{"d_shared_expert": 0, "activation": "xielu", "moe_layers": [0, 2, 4, 6], "routed_scale": 1.0, "balance_bias": false, "vocab_size": 8450, "tie_embeddings": false, "optimizer": "soap_variant", "batch_tokens": [65536, 131072, 262144]}
Below are experts of layer 4 (counted from 0) of a mixture-of-experts language model. Rows are named router (the router's row for the expert), up (a neuron's input weights, with its number), down (a neuron's output weights, with its number) and show model dimensions 0-255. Each number is 200 + 40 x the weight over its row's rms, rounded and kept within 0 to 999.
After each expert's rows: "mostly gets" lists some tokens that are sent to it at least half of the time. This comes from a sample of Wikipedia text that the model never trained on.

# expert 34
router,159,216,200,236,188,272,210,139,163,217,189,159,110,186,233,128,93,186,226,208,204,131,235,219,204,191,180,187,170,216,152,259,179,164,173,258,208,121,232,220,183,254,227,216,194,261,156,192,154,183,243,217,199,194,220,224,206,210,269,292,169,175,178,159,230,186,109,129,210,141,211,216,207,152,214,196,168,185,224,123,154,252,240,202,146,191,208,197,176,192,146,251,190,187,239,229,180,207,123,236,247,178,211,215,147,233,157,205,110,260,169,162,275,213,210,176,216,176,201,219,172,183,194,174,132,211,251,180,230,143,189,205,177,298,228,145,159,263,240,174,215,255,180,241,174,204,199,204,181,177,225,210,175,169,193,210,215,235,200,217,185,214,256,156,298,250,197,232,115,189,156,116,186,243,250,232,242,183,244,240,151,235,183,193,241,255,229,250,145,206,169,176,133,253,264,308,156,171,206,138,297,204,180,139,258,140,225,163,235,141,229,193,118,160,203,197,217,136,180,209,196,175,235,143,225,137,234,263,181,208,173,213,193,213,221,177,228,186,174,230,187,192,257,158,196,194,221,136,200,166,233,195,228,147,150,144
up0,82,166,215,147,252,144,247,274,203,174,166,164,195,230,154,202,213,207,194,158,134,178,213,119,250,204,164,248,194,148,221,174,163,198,187,253,276,237,203,203,209,224,186,138,172,223,237,246,256,192,237,167,199,166,266,237,285,153,171,185,147,177,225,243,160,272,176,211,212,245,179,187,205,184,142,186,135,145,199,213,171,223,184,144,243,185,205,215,243,154,197,183,176,154,259,285,229,151,140,180,220,176,168,218,279,193,190,206,152,168,124,178,230,237,292,139,203,154,176,163,169,208,236,231,185,148,152,220,184,182,166,152,285,177,234,243,215,193,211,253,163,245,239,169,125,237,189,147,234,156,201,186,160,240,183,172,224,243,148,192,140,223,199,195,153,177,207,224,282,207,137,231,246,226,221,224,173,213,227,254,217,191,192,239,145,218,264,242,140,265,149,233,180,183,190,192,203,165,195,205,170,172,159,170,153,224,190,169,300,265,140,188,196,185,196,170,191,238,154,164,168,190,185,201,157,235,189,158,195,170,204,188,207,212,223,283,205,213,277,240,174,235,177,224,246,83,232,105,260,159,283,234,191,189,142,215
down0,257,201,203,214,261,148,187,204,239,211,166,124,138,158,195,262,248,208,244,212,218,220,239,253,219,268,275,191,196,208,272,242,227,251,194,225,193,233,206,237,161,221,145,230,212,226,128,200,219,178,186,225,192,201,231,151,191,237,183,235,155,230,182,275,150,201,164,224,234,225,135,247,266,186,114,160,161,194,253,259,187,279,160,203,155,185,182,183,197,179,216,166,138,183,273,247,222,213,261,230,167,252,211,161,184,203,254,205,143,165,205,272,168,131,217,225,139,212,196,218,233,179,218,216,241,194,243,211,120,217,151,158,225,191,104,227,167,245,228,148,205,195,259,207,247,215,245,172,208,227,178,198,249,140,151,261,199,125,226,101,167,208,224,204,216,214,129,205,232,227,143,154,198,186,261,212,237,199,218,189,271,227,221,173,101,231,215,248,180,179,272,151,139,126,238,181,201,173,159,208,211,207,200,177,209,282,229,204,148,262,224,158,242,256,124,213,228,224,191,215,162,181,214,223,165,147,286,225,222,273,177,131,220,241,131,161,162,248,233,198,197,154,237,211,181,171,241,132,223,143,201,206,186,248,131,179
mostly gets: "pr", "hib", "acter", "wh", "stant", "mun"

# expert 25
router,271,177,175,260,218,271,215,157,188,168,254,156,132,272,217,142,194,192,203,246,179,193,218,188,233,247,234,223,158,220,231,263,212,85,157,235,249,146,224,219,188,188,189,169,229,253,148,192,255,179,233,186,249,154,178,180,244,167,190,239,188,235,199,163,240,158,170,167,192,177,208,186,153,218,191,235,108,129,165,201,208,190,198,181,208,215,234,169,215,147,176,235,222,128,278,188,199,272,188,255,246,161,182,158,166,143,235,171,71,204,182,251,170,103,246,171,212,178,186,241,214,263,197,166,101,221,219,198,275,168,235,217,158,194,182,156,141,276,229,235,168,198,189,156,178,263,245,279,163,170,221,242,150,180,158,206,220,154,244,204,175,212,239,166,237,183,184,198,166,193,135,200,266,177,248,229,263,166,225,225,183,152,195,143,201,203,179,232,195,177,175,226,140,211,265,235,193,229,207,208,208,207,183,144,195,185,169,168,190,173,130,203,241,174,260,173,197,199,133,150,216,134,214,130,229,203,215,311,143,269,171,239,227,197,215,214,246,183,152,158,277,146,203,194,212,283,151,150,207,194,224,268,197,247,232,200
up0,229,212,146,180,171,232,181,329,119,200,181,143,190,198,295,168,205,170,227,191,201,275,217,180,178,222,194,196,258,225,131,229,243,160,109,236,264,110,193,164,225,237,211,189,247,150,200,162,177,263,263,155,264,198,177,225,233,161,163,198,193,171,209,263,297,154,196,148,248,167,222,186,214,214,198,163,236,299,185,156,152,176,256,201,202,261,206,172,267,220,119,235,132,179,233,228,235,213,217,161,161,172,121,176,237,177,180,200,169,194,258,137,209,161,114,217,138,196,185,233,197,221,177,237,126,225,158,127,198,253,229,196,172,193,211,231,196,262,221,200,211,99,259,203,188,226,221,227,185,173,137,242,126,214,228,284,182,245,205,149,226,160,222,174,228,143,112,209,167,180,207,179,156,202,225,209,236,113,208,179,175,229,224,154,221,194,116,170,240,254,199,213,143,140,236,257,200,180,212,234,220,220,223,154,196,120,255,150,220,219,221,188,234,250,209,225,212,253,189,202,281,174,255,247,147,153,184,201,207,181,241,186,163,149,169,252,189,235,162,214,223,190,175,215,172,227,185,212,232,186,203,205,222,226,181,199
down0,238,153,220,216,230,129,189,163,175,254,181,300,198,234,200,160,184,196,197,117,172,246,180,205,215,160,163,193,195,201,234,235,256,230,164,170,224,204,217,184,204,193,180,217,190,191,274,261,156,224,201,113,206,128,150,201,228,204,201,182,219,225,312,280,223,187,189,224,170,182,289,196,174,246,154,101,188,265,179,194,171,262,134,267,193,187,126,182,204,205,213,160,199,234,185,185,255,173,235,270,239,230,186,207,122,167,234,211,194,249,212,196,208,252,135,154,159,201,188,269,246,116,215,205,209,168,170,237,183,202,130,160,161,211,210,169,153,213,125,170,221,248,194,251,194,128,155,174,211,205,150,214,227,236,182,180,191,259,229,196,250,250,180,166,187,195,203,204,226,251,206,190,198,177,212,206,174,172,146,214,158,208,253,261,228,130,167,188,233,218,182,169,204,205,219,66,228,166,202,249,153,206,233,186,191,171,149,137,131,249,186,270,195,213,235,225,218,209,188,221,294,254,213,267,242,194,166,157,254,257,253,201,151,169,127,185,200,171,234,214,117,268,173,116,216,189,188,210,219,312,210,157,187,235,160,219
mostly gets: " October", " December", " February", " April", " March", " November"

# expert 43
router,281,216,141,279,184,211,254,199,196,180,242,180,194,260,214,133,189,181,182,247,153,184,260,200,206,237,229,213,247,136,206,229,170,161,253,269,169,223,219,240,266,205,220,185,205,209,217,214,155,153,274,241,180,181,150,205,232,201,223,267,220,202,146,174,277,223,158,162,256,213,178,229,189,171,244,217,169,222,266,133,167,245,203,152,207,199,196,115,158,201,114,186,207,165,226,212,163,216,192,222,240,155,196,200,162,200,156,185,199,165,127,229,253,139,139,174,222,188,178,278,214,215,195,150,185,178,156,154,288,133,265,211,200,234,206,126,228,203,246,271,189,204,205,172,203,223,177,233,244,110,157,171,226,294,219,306,172,196,182,170,144,243,235,140,247,222,184,218,132,190,164,176,214,222,230,248,269,135,265,270,206,186,209,131,234,165,189,218,165,243,160,229,130,225,220,219,171,205,244,215,208,196,205,102,247,151,286,178,179,161,184,170,224,145,282,162,210,148,170,185,204,238,201,139,251,171,142,236,202,195,195,148,243,219,162,217,210,202,242,151,191,261,211,186,253,250,185,144,205,149,252,255,229,200,194,205
up3,228,247,200,149,87,181,262,195,183,206,235,188,223,272,250,184,108,190,160,145,270,218,205,187,173,227,214,192,199,164,184,159,180,203,233,153,223,254,216,213,218,204,166,221,162,214,215,210,203,202,172,146,86,213,228,204,231,179,206,279,174,183,219,249,198,201,132,175,170,215,203,205,174,192,218,184,160,244,157,201,219,229,104,212,210,213,196,246,187,142,248,124,166,234,270,215,269,178,182,197,187,159,225,262,185,219,245,216,157,158,194,252,271,191,198,136,196,238,195,217,254,234,199,218,111,195,196,155,205,217,261,152,244,185,251,233,166,212,191,179,177,173,134,182,218,134,211,151,173,236,243,144,285,237,218,277,213,174,223,155,146,164,236,210,134,234,146,208,210,300,179,205,277,273,252,153,204,242,201,232,192,186,206,213,271,172,268,207,203,199,167,119,256,162,172,193,186,222,213,154,228,175,275,145,215,138,234,242,166,210,166,172,180,185,188,166,186,246,231,310,244,205,249,202,248,268,176,210,151,210,163,220,295,172,314,247,214,243,185,230,188,198,178,162,182,210,229,228,168,180,180,232,276,179,217,153
down3,214,189,154,194,153,246,200,277,164,149,137,210,131,242,199,195,288,197,199,213,161,157,174,174,190,225,161,224,206,211,200,190,265,175,244,170,221,199,237,171,182,152,218,204,301,173,142,225,247,277,216,190,232,187,203,227,120,265,237,132,230,246,220,246,316,187,181,225,93,247,194,160,182,248,214,230,209,226,215,194,185,164,270,196,236,223,180,160,266,173,170,164,247,251,122,285,216,210,236,227,239,221,258,188,180,204,212,265,300,200,252,281,180,164,312,213,252,203,124,216,172,169,163,212,194,198,193,181,251,223,241,189,129,164,196,227,172,258,195,220,227,153,199,241,148,248,243,198,268,209,243,230,169,223,199,219,214,182,233,164,203,200,212,103,135,213,204,204,149,193,185,186,188,218,151,140,257,134,227,216,272,138,136,163,155,171,196,188,173,248,231,181,216,165,155,249,160,180,227,190,179,204,226,229,195,217,214,186,240,197,263,138,195,210,237,247,172,156,150,156,213,239,217,250,226,222,194,181,238,214,280,176,246,210,142,272,196,152,201,201,189,178,153,168,236,278,231,216,232,177,194,135,224,197,214,139
mostly gets: "-s", "-c", "-S", "-p", "-f", "-d"

# expert 29
router,174,141,192,201,214,254,260,147,214,172,208,130,250,259,252,93,158,162,196,154,225,155,202,214,191,260,198,207,227,185,186,188,146,169,194,224,174,111,212,213,167,187,187,215,196,172,165,187,149,202,234,239,147,122,169,211,171,253,207,280,112,203,162,158,188,190,198,213,180,119,224,191,215,198,231,208,230,207,217,202,166,248,217,176,243,184,199,213,221,185,137,255,207,219,281,226,179,238,117,251,259,226,221,274,144,212,112,205,179,180,224,234,201,198,182,237,225,121,195,254,290,272,197,168,151,214,205,162,253,123,270,236,170,192,241,204,176,271,261,194,158,260,200,248,168,147,131,180,226,96,200,196,205,145,226,259,217,180,238,229,145,169,221,154,280,233,177,183,167,215,156,176,192,202,214,292,173,185,233,227,146,230,228,145,210,181,242,206,233,157,205,186,176,293,277,205,179,207,187,186,225,226,138,176,215,223,207,235,243,212,157,241,232,189,220,218,152,184,165,150,227,195,196,171,160,148,140,213,237,272,173,221,234,175,197,142,174,197,191,156,194,223,233,206,301,238,145,149,230,134,240,148,143,196,222,248
up1,256,166,228,167,241,203,231,176,204,142,199,213,238,234,186,152,168,192,165,189,208,132,217,173,145,219,178,222,219,119,191,193,198,247,191,303,210,210,180,265,151,206,124,198,194,148,204,197,144,210,262,250,150,190,249,208,218,181,135,170,141,175,170,174,149,215,173,154,212,242,145,210,222,133,283,202,188,211,205,251,245,283,250,240,137,227,188,167,249,199,182,241,161,146,207,166,180,202,257,252,200,238,128,204,137,173,192,115,211,239,244,175,191,189,208,166,280,199,217,202,266,197,204,157,170,279,209,154,213,166,200,189,239,206,244,178,211,179,213,202,249,228,164,267,145,197,190,135,256,178,172,169,216,226,192,234,211,135,256,182,211,112,153,84,246,179,151,154,176,213,176,223,198,171,263,176,179,198,232,186,143,247,177,228,128,203,270,220,174,173,185,198,143,154,209,216,241,267,124,252,135,216,148,186,209,204,136,208,192,131,268,133,206,208,197,293,194,167,153,147,242,197,229,162,234,254,245,164,158,186,290,208,179,160,204,119,185,205,204,210,155,229,122,221,231,225,161,187,244,212,207,252,154,182,247,181
down1,179,200,202,242,186,143,188,222,225,233,219,203,212,129,224,138,153,287,224,236,92,249,220,211,168,237,196,156,188,232,211,162,203,209,134,264,221,222,240,173,240,205,249,259,133,225,162,257,140,249,262,198,182,206,179,151,219,244,221,277,234,176,247,170,240,159,169,172,184,244,189,198,292,232,238,227,200,246,202,199,191,217,231,171,193,197,229,177,214,146,245,241,189,254,200,221,116,97,220,188,161,198,208,205,215,227,237,233,172,193,225,224,202,234,249,164,179,183,177,162,249,266,156,176,221,182,178,218,177,174,204,219,187,183,214,265,191,217,186,243,181,220,213,257,161,138,218,175,241,135,147,191,192,207,222,189,299,185,226,120,272,153,237,185,211,259,215,242,147,173,226,132,140,232,122,120,185,195,260,181,153,164,222,214,204,156,148,199,229,135,183,142,253,153,147,152,171,230,227,227,258,190,202,208,134,227,229,109,211,190,174,222,168,212,127,176,176,125,241,196,180,209,160,258,181,213,162,163,132,220,222,141,261,202,192,191,295,243,268,241,188,189,274,243,195,224,176,178,277,203,218,221,168,286,158,141
mostly gets: "istor", "olog", "echn", "iter", "omin", "bu"

# expert 46
router,191,183,168,216,253,214,214,190,244,176,207,141,218,273,194,150,236,168,213,179,193,118,221,152,163,273,108,178,135,162,250,222,209,221,161,254,203,162,226,161,179,244,191,171,156,221,218,238,174,169,259,248,229,193,164,148,206,134,222,259,235,215,200,198,195,280,158,168,204,170,196,206,212,202,184,227,195,155,189,116,191,272,190,147,167,228,256,170,240,166,159,257,251,137,205,214,211,208,202,312,201,162,203,125,161,224,158,184,216,179,182,174,229,150,220,156,205,177,165,252,259,319,135,172,182,177,191,244,262,169,263,256,159,203,210,157,190,223,189,225,185,199,219,210,177,231,224,243,239,157,202,179,136,189,259,244,163,164,233,160,168,186,206,138,154,214,157,224,143,231,254,239,225,188,248,175,223,191,206,204,183,246,251,128,165,258,275,217,210,173,147,192,172,212,181,261,204,244,203,168,244,248,206,140,276,146,261,175,244,197,224,184,132,226,262,174,197,152,127,194,165,184,212,100,285,200,124,234,239,280,191,163,231,188,186,183,233,183,260,219,218,172,197,109,230,232,193,120,195,172,225,226,252,188,252,177
up0,237,122,136,133,170,211,237,250,183,146,147,250,231,135,217,186,192,159,169,223,214,168,207,201,147,181,211,252,249,190,176,187,255,256,262,200,145,238,172,153,287,118,240,256,234,206,148,129,215,180,176,156,272,239,183,165,203,171,127,200,223,236,188,252,166,187,184,246,199,229,125,278,265,165,250,185,188,218,192,232,212,228,151,160,225,125,218,247,255,206,182,208,167,200,199,121,196,220,156,237,197,188,188,178,174,116,208,268,227,200,242,231,161,221,189,212,182,197,210,184,181,258,173,204,214,237,91,194,206,209,152,169,160,200,215,93,137,147,195,214,213,227,194,164,191,171,151,158,172,199,144,189,113,150,194,191,183,275,195,174,189,246,313,250,197,242,225,165,84,169,217,184,148,239,195,164,186,180,172,222,201,227,208,188,220,316,154,268,230,198,207,217,249,195,182,248,135,156,207,190,237,190,199,198,248,187,223,174,235,188,189,172,212,232,198,220,201,145,188,134,184,195,199,137,178,221,223,160,81,203,179,260,194,206,193,227,250,243,196,199,97,168,255,230,193,244,154,151,210,211,203,168,211,198,197,161
down0,190,218,235,287,250,215,172,184,246,220,188,189,211,250,250,164,225,183,228,71,206,148,232,155,263,196,168,187,117,143,217,146,147,197,220,215,179,217,260,219,193,144,215,176,199,175,134,191,235,239,284,118,224,295,272,196,181,204,223,228,188,224,154,194,153,203,113,225,232,165,171,188,199,172,249,261,153,209,244,294,157,269,213,239,202,144,215,133,143,189,231,152,229,226,204,252,194,160,220,184,231,193,190,216,229,257,212,222,179,233,214,241,130,226,195,188,192,192,196,185,245,186,74,227,110,156,153,211,227,205,122,215,212,222,149,208,174,222,177,198,161,140,162,158,168,208,243,220,219,205,186,159,234,192,212,209,223,201,237,226,178,198,226,126,174,239,191,219,200,222,190,187,210,233,247,167,199,223,177,226,160,230,218,153,245,214,289,117,167,277,193,194,213,214,207,152,159,211,159,237,227,202,198,262,160,195,200,127,194,173,152,180,233,167,226,255,189,217,172,185,198,212,225,191,126,194,253,128,155,166,214,220,223,176,146,211,164,142,305,172,142,171,241,184,245,247,251,220,143,139,242,177,120,273,178,261
mostly gets: " is", " was", " has", " had", " have", " been"

# expert 14
router,257,203,180,229,256,233,249,203,222,119,186,185,171,269,236,143,132,136,230,286,210,218,232,234,262,221,214,219,161,178,184,232,168,160,181,166,168,175,144,214,229,227,203,171,282,238,162,167,236,207,206,146,146,184,222,194,218,199,214,225,176,235,137,201,222,218,104,133,193,203,207,181,238,182,201,262,156,180,194,171,188,238,203,217,228,254,164,135,231,245,131,173,194,143,257,214,220,170,165,219,229,191,143,189,195,184,185,236,244,247,203,222,219,172,175,260,267,134,212,243,171,220,196,149,225,191,225,159,261,217,191,275,114,243,256,192,185,176,195,209,191,207,275,204,168,233,219,192,221,167,203,245,187,226,204,273,172,124,206,298,126,159,246,181,175,237,120,225,173,218,162,156,167,219,210,222,235,208,259,271,150,176,226,236,216,300,188,269,206,170,194,177,148,201,215,284,208,233,195,245,214,205,234,196,259,179,217,149,230,185,148,189,173,128,303,195,176,157,94,89,112,145,169,190,267,229,205,220,179,233,258,166,229,195,216,230,196,178,175,221,233,213,170,167,223,250,148,137,171,162,213,205,211,212,170,143
up0,165,238,122,242,174,118,223,214,191,152,145,191,277,209,198,243,263,192,242,223,213,241,166,217,162,122,186,166,150,165,177,183,202,119,153,181,130,137,202,171,223,236,139,194,149,252,209,144,198,201,212,197,150,235,257,253,181,226,241,215,278,219,246,247,209,272,177,218,187,159,197,295,222,196,193,206,146,182,182,215,229,191,207,208,191,226,139,201,181,188,208,206,185,187,226,188,308,229,134,236,247,282,225,130,162,123,218,198,171,242,172,191,146,197,265,212,204,167,222,164,235,164,151,112,162,225,206,199,225,204,151,278,226,206,217,200,227,208,203,253,212,237,174,159,185,170,275,114,210,205,200,220,192,245,231,177,201,223,223,150,215,218,186,158,286,262,145,184,145,253,189,198,180,209,208,249,179,182,179,204,231,154,193,229,153,198,151,174,192,190,227,201,153,227,190,227,164,186,243,204,136,235,149,159,163,240,158,220,239,218,154,310,222,304,188,235,198,270,134,218,215,214,135,263,266,217,209,255,212,187,234,270,264,216,120,148,215,182,229,171,203,207,197,182,226,222,251,186,271,260,235,277,170,207,265,211
down0,217,206,159,171,250,207,112,204,206,180,215,178,174,183,220,168,230,128,277,174,225,154,65,195,269,219,191,135,151,129,205,196,210,225,150,249,158,183,165,189,292,180,134,229,162,126,175,79,222,237,229,183,218,155,162,189,172,197,190,211,249,240,192,222,268,215,184,163,206,214,226,293,169,177,153,102,202,206,196,128,229,193,177,202,187,199,179,188,259,147,186,219,166,195,198,168,147,204,222,282,190,203,209,100,298,267,208,295,181,226,182,214,133,184,211,182,143,199,204,143,207,211,196,209,172,222,189,207,173,228,183,176,230,181,163,261,196,206,265,197,213,232,176,156,221,245,204,158,168,235,173,212,182,192,258,169,206,187,174,150,213,263,203,155,256,205,159,207,182,290,202,150,255,140,213,219,207,220,149,254,196,128,203,247,181,159,142,183,223,239,128,175,180,215,150,240,216,178,229,110,246,191,203,129,195,229,223,155,219,177,215,171,214,212,296,253,165,218,201,162,204,235,226,229,231,213,146,255,192,158,245,210,267,234,206,277,237,156,195,202,179,176,235,235,188,239,237,200,231,172,113,199,201,242,140,199
mostly gets: ").", ".\n\n", ".", "\".", ").\n\n", " ."

# expert 56
router,174,213,143,223,162,213,252,156,233,145,219,199,165,215,222,181,227,143,223,166,234,226,234,187,119,262,203,226,187,207,242,286,220,214,256,191,168,187,160,181,296,240,205,206,239,184,203,212,238,116,247,187,229,108,154,175,211,183,188,216,202,245,188,159,187,265,196,185,200,199,272,177,227,189,188,200,145,187,205,148,138,258,164,120,201,203,246,179,180,165,157,222,157,159,201,280,204,171,208,251,188,206,196,183,190,198,163,114,238,201,175,198,217,211,266,164,247,131,243,232,178,263,211,164,150,175,219,227,301,163,277,215,155,201,190,166,210,219,237,196,168,212,223,157,134,172,229,275,171,200,216,199,189,226,137,279,147,213,268,244,180,192,170,130,209,204,220,229,188,149,147,182,216,142,233,211,230,132,237,209,149,224,253,213,156,153,198,267,161,182,148,252,156,221,289,181,229,215,225,225,228,158,184,160,225,165,239,106,170,196,209,236,128,174,244,171,160,201,112,194,129,174,210,105,222,167,159,181,271,206,166,161,263,152,246,203,274,180,221,172,169,211,256,111,235,179,209,193,191,217,227,237,264,231,243,257
up0,170,178,174,235,143,208,147,109,255,224,200,183,188,272,176,227,262,161,215,171,227,227,217,240,211,154,204,241,203,250,259,180,171,124,170,223,262,174,203,157,154,194,228,277,188,213,158,257,176,235,157,251,183,207,188,177,179,178,206,295,158,161,174,227,211,226,195,126,183,188,231,181,215,203,241,204,237,239,225,209,223,150,112,206,273,226,173,261,240,196,176,116,212,163,207,218,243,229,250,198,186,138,144,275,218,195,226,152,213,166,215,172,192,107,96,210,208,198,292,226,233,187,133,204,212,161,257,187,217,103,207,215,209,185,211,140,195,204,237,189,153,202,226,139,221,260,237,242,234,176,277,236,225,179,155,199,186,192,229,223,174,175,165,120,154,245,241,159,213,189,236,166,276,283,211,196,195,208,122,240,216,133,145,227,160,186,202,178,218,214,187,196,203,198,193,201,138,246,236,194,216,223,201,260,231,207,193,216,151,175,236,186,178,76,132,215,181,187,191,243,226,262,276,175,137,267,156,200,290,240,183,190,230,201,182,214,187,250,262,229,252,215,153,192,221,176,137,186,98,236,216,176,220,185,234,246
down0,199,211,222,247,140,247,185,157,192,193,210,205,213,211,233,240,242,156,253,177,189,239,154,217,239,228,167,144,221,229,199,207,235,214,183,173,169,105,211,206,162,180,281,173,171,168,167,204,265,195,259,205,241,267,257,148,177,220,138,236,117,174,80,281,184,318,76,209,234,127,309,168,208,201,207,256,211,196,188,200,218,212,204,221,168,180,183,196,159,210,189,215,172,186,202,202,272,243,182,159,167,197,234,218,272,160,226,222,164,215,234,187,198,152,201,189,164,193,221,228,203,253,147,251,129,224,226,208,153,174,196,236,197,222,196,234,234,158,216,169,217,169,230,272,156,125,232,235,197,270,174,202,153,205,163,180,196,153,155,231,177,170,228,221,200,191,190,198,184,247,243,266,135,196,231,218,94,216,191,149,219,231,173,228,206,196,193,184,236,250,217,217,184,219,177,178,227,287,200,244,186,229,143,198,184,146,145,165,141,197,197,189,176,136,98,243,175,188,158,200,250,127,194,211,261,205,173,253,207,197,212,131,189,209,98,270,154,242,129,256,157,205,196,236,246,225,193,219,215,117,216,149,251,173,218,154
mostly gets: " was", " became", " been", " being", " when", " is"

# expert 61
router,183,175,212,241,186,219,219,101,229,181,157,183,160,199,182,162,160,185,198,237,176,183,242,173,145,204,190,235,168,137,204,233,177,174,169,189,217,187,169,248,216,184,239,191,269,197,241,229,270,167,199,211,204,89,201,234,251,139,236,261,187,224,196,201,216,178,141,178,176,151,213,197,275,220,246,205,143,178,181,163,182,285,204,116,166,190,239,198,130,241,150,153,242,198,329,237,195,216,166,292,286,256,200,147,171,197,164,153,178,203,235,180,178,201,238,176,215,144,207,290,190,291,201,127,179,224,227,245,229,203,225,226,170,219,191,134,195,242,262,269,105,263,242,205,199,206,139,254,230,177,193,174,182,232,224,218,135,183,233,197,191,193,243,200,211,235,170,232,81,232,196,197,189,193,172,170,195,142,253,257,156,191,235,174,147,279,167,242,114,127,198,188,167,230,254,176,206,191,223,158,204,256,187,169,237,197,212,200,255,196,213,220,225,182,220,185,195,159,182,112,186,168,204,146,230,187,208,238,215,199,228,127,266,200,194,185,241,180,195,216,200,164,260,138,197,177,129,152,215,218,318,213,227,203,195,260
up0,236,185,195,186,239,167,307,203,177,197,151,210,165,206,128,180,196,134,196,202,208,136,275,127,208,173,191,232,233,158,283,175,154,226,226,261,151,191,242,164,179,145,209,245,155,165,175,191,171,258,280,213,163,184,130,166,142,209,150,156,153,230,152,195,172,211,232,150,218,154,194,201,165,229,196,134,119,170,199,156,230,223,197,200,141,190,214,227,201,144,226,222,212,180,229,235,203,191,182,148,132,109,252,149,196,160,186,194,106,195,238,161,195,270,215,246,189,177,236,208,183,222,236,234,197,304,231,219,202,154,130,209,185,186,159,238,213,253,227,166,157,252,163,263,199,191,208,168,162,199,162,193,210,215,246,161,196,144,231,205,206,219,168,242,211,210,226,198,214,136,225,211,180,238,204,247,239,180,199,232,157,191,201,228,145,249,185,204,262,198,169,241,274,135,265,238,151,124,149,189,231,179,188,84,204,168,173,198,236,260,253,211,188,213,228,221,277,341,210,160,212,218,208,179,194,222,127,146,208,169,131,144,236,183,160,175,192,205,228,106,224,140,155,243,193,249,201,210,203,206,189,290,192,183,205,143
down0,220,124,199,289,226,252,203,240,145,151,196,167,125,226,111,288,205,197,192,194,223,242,166,213,236,264,227,214,219,196,190,220,244,192,208,250,265,193,258,209,120,209,188,235,205,197,205,225,191,201,173,278,233,195,225,232,214,144,190,181,201,152,139,208,198,241,178,165,178,217,189,277,177,229,146,174,127,181,178,137,159,242,210,232,201,257,240,255,226,188,146,161,214,207,313,193,196,105,214,155,180,234,200,186,209,274,237,181,145,217,178,149,238,267,271,245,166,208,161,156,150,151,150,200,217,216,217,111,246,224,163,181,235,231,274,219,155,219,202,209,176,206,210,254,214,206,210,143,201,241,209,191,255,162,181,188,191,175,220,196,207,212,248,202,212,226,127,196,209,220,125,249,171,171,251,235,249,130,237,188,183,153,299,179,168,179,168,135,246,241,155,283,149,172,237,226,107,182,193,242,171,159,227,181,212,231,170,189,190,206,154,164,205,264,149,191,297,191,244,178,208,191,156,227,222,206,153,180,199,243,211,168,258,259,137,196,176,209,173,210,280,218,191,256,227,190,288,141,220,135,221,233,125,182,198,170
mostly gets: "ko", "za", "ira", "ella", "ki", "ara"

# expert 59
router,230,155,167,223,189,232,200,124,244,162,232,131,224,256,221,148,131,209,172,245,189,189,239,158,227,152,239,192,176,192,193,206,197,190,225,261,139,181,221,242,201,166,268,160,209,222,244,257,178,176,220,162,160,189,188,191,251,183,238,240,229,255,195,194,226,202,160,147,236,116,277,232,193,207,194,206,179,199,215,189,218,218,241,166,153,227,236,210,198,198,159,227,210,195,275,235,178,220,158,209,190,218,225,215,171,165,201,197,160,102,177,196,186,166,170,226,197,159,183,207,256,204,148,146,152,158,199,206,285,235,196,177,193,211,189,125,191,238,249,268,102,208,176,160,140,217,172,214,243,54,210,186,197,188,199,259,173,153,299,193,139,138,215,160,213,255,160,207,117,201,201,153,257,163,265,251,228,212,308,248,139,199,226,192,186,267,281,281,225,208,208,221,202,234,237,216,263,281,184,193,197,198,260,204,223,190,226,189,212,228,237,188,142,106,200,214,238,227,221,165,177,200,165,77,219,175,198,234,260,235,222,178,215,215,254,160,199,120,149,197,214,227,152,189,186,201,170,139,282,117,223,205,203,186,203,223
up0,226,238,232,160,151,217,177,247,191,204,153,244,168,183,147,138,280,203,164,210,232,180,205,179,176,110,191,278,225,176,190,195,238,173,180,292,210,134,197,218,168,162,162,163,209,237,223,197,195,246,161,251,226,204,246,103,172,210,232,248,188,146,201,197,115,149,239,152,144,162,244,218,260,210,153,200,163,190,168,218,238,176,256,196,234,174,142,189,248,169,206,161,248,215,155,178,161,234,216,246,232,202,184,192,116,92,253,190,188,217,114,167,187,159,197,171,245,246,223,210,203,179,229,265,203,211,191,221,176,228,174,223,178,297,139,132,254,234,161,182,209,184,186,171,171,191,169,221,113,208,218,167,188,275,159,192,127,182,189,190,194,221,173,251,207,251,236,187,196,199,147,164,159,226,219,277,211,207,196,198,201,243,161,225,214,160,161,274,186,194,114,142,240,200,178,253,134,217,154,159,242,229,221,172,210,225,160,280,271,266,164,172,150,272,245,151,138,213,185,215,238,186,152,208,187,122,199,248,301,151,266,190,159,165,171,249,218,209,230,197,133,143,231,147,159,221,155,201,246,205,207,192,147,230,159,180
down0,242,207,189,246,161,188,143,205,173,263,194,229,200,270,209,195,266,199,171,237,223,219,141,243,208,241,243,185,257,125,173,174,228,253,254,275,201,188,204,186,154,185,144,188,190,172,225,138,216,252,195,178,240,213,201,229,152,260,195,188,243,199,220,197,204,145,153,218,230,260,246,249,207,170,209,198,228,188,168,241,225,229,169,142,193,272,252,169,262,231,193,230,164,159,181,205,203,222,248,270,185,213,259,199,192,234,215,234,154,177,225,241,196,157,208,157,163,182,181,253,189,231,229,219,101,222,179,167,245,161,129,140,168,178,177,200,164,290,166,225,244,202,234,171,166,130,174,165,134,161,271,205,261,184,242,155,165,220,217,175,126,224,165,237,223,233,200,174,134,245,136,172,172,260,247,190,167,222,241,83,209,194,227,284,162,164,282,201,177,164,143,161,216,178,202,213,150,221,230,222,254,212,221,201,240,227,212,156,198,223,218,274,151,228,213,265,139,244,236,214,220,151,159,253,222,248,193,212,214,216,143,110,202,162,168,150,165,171,153,260,236,215,233,196,74,242,154,236,146,154,285,200,180,213,138,251
mostly gets: "14", "13", "15", "102", "10", "16"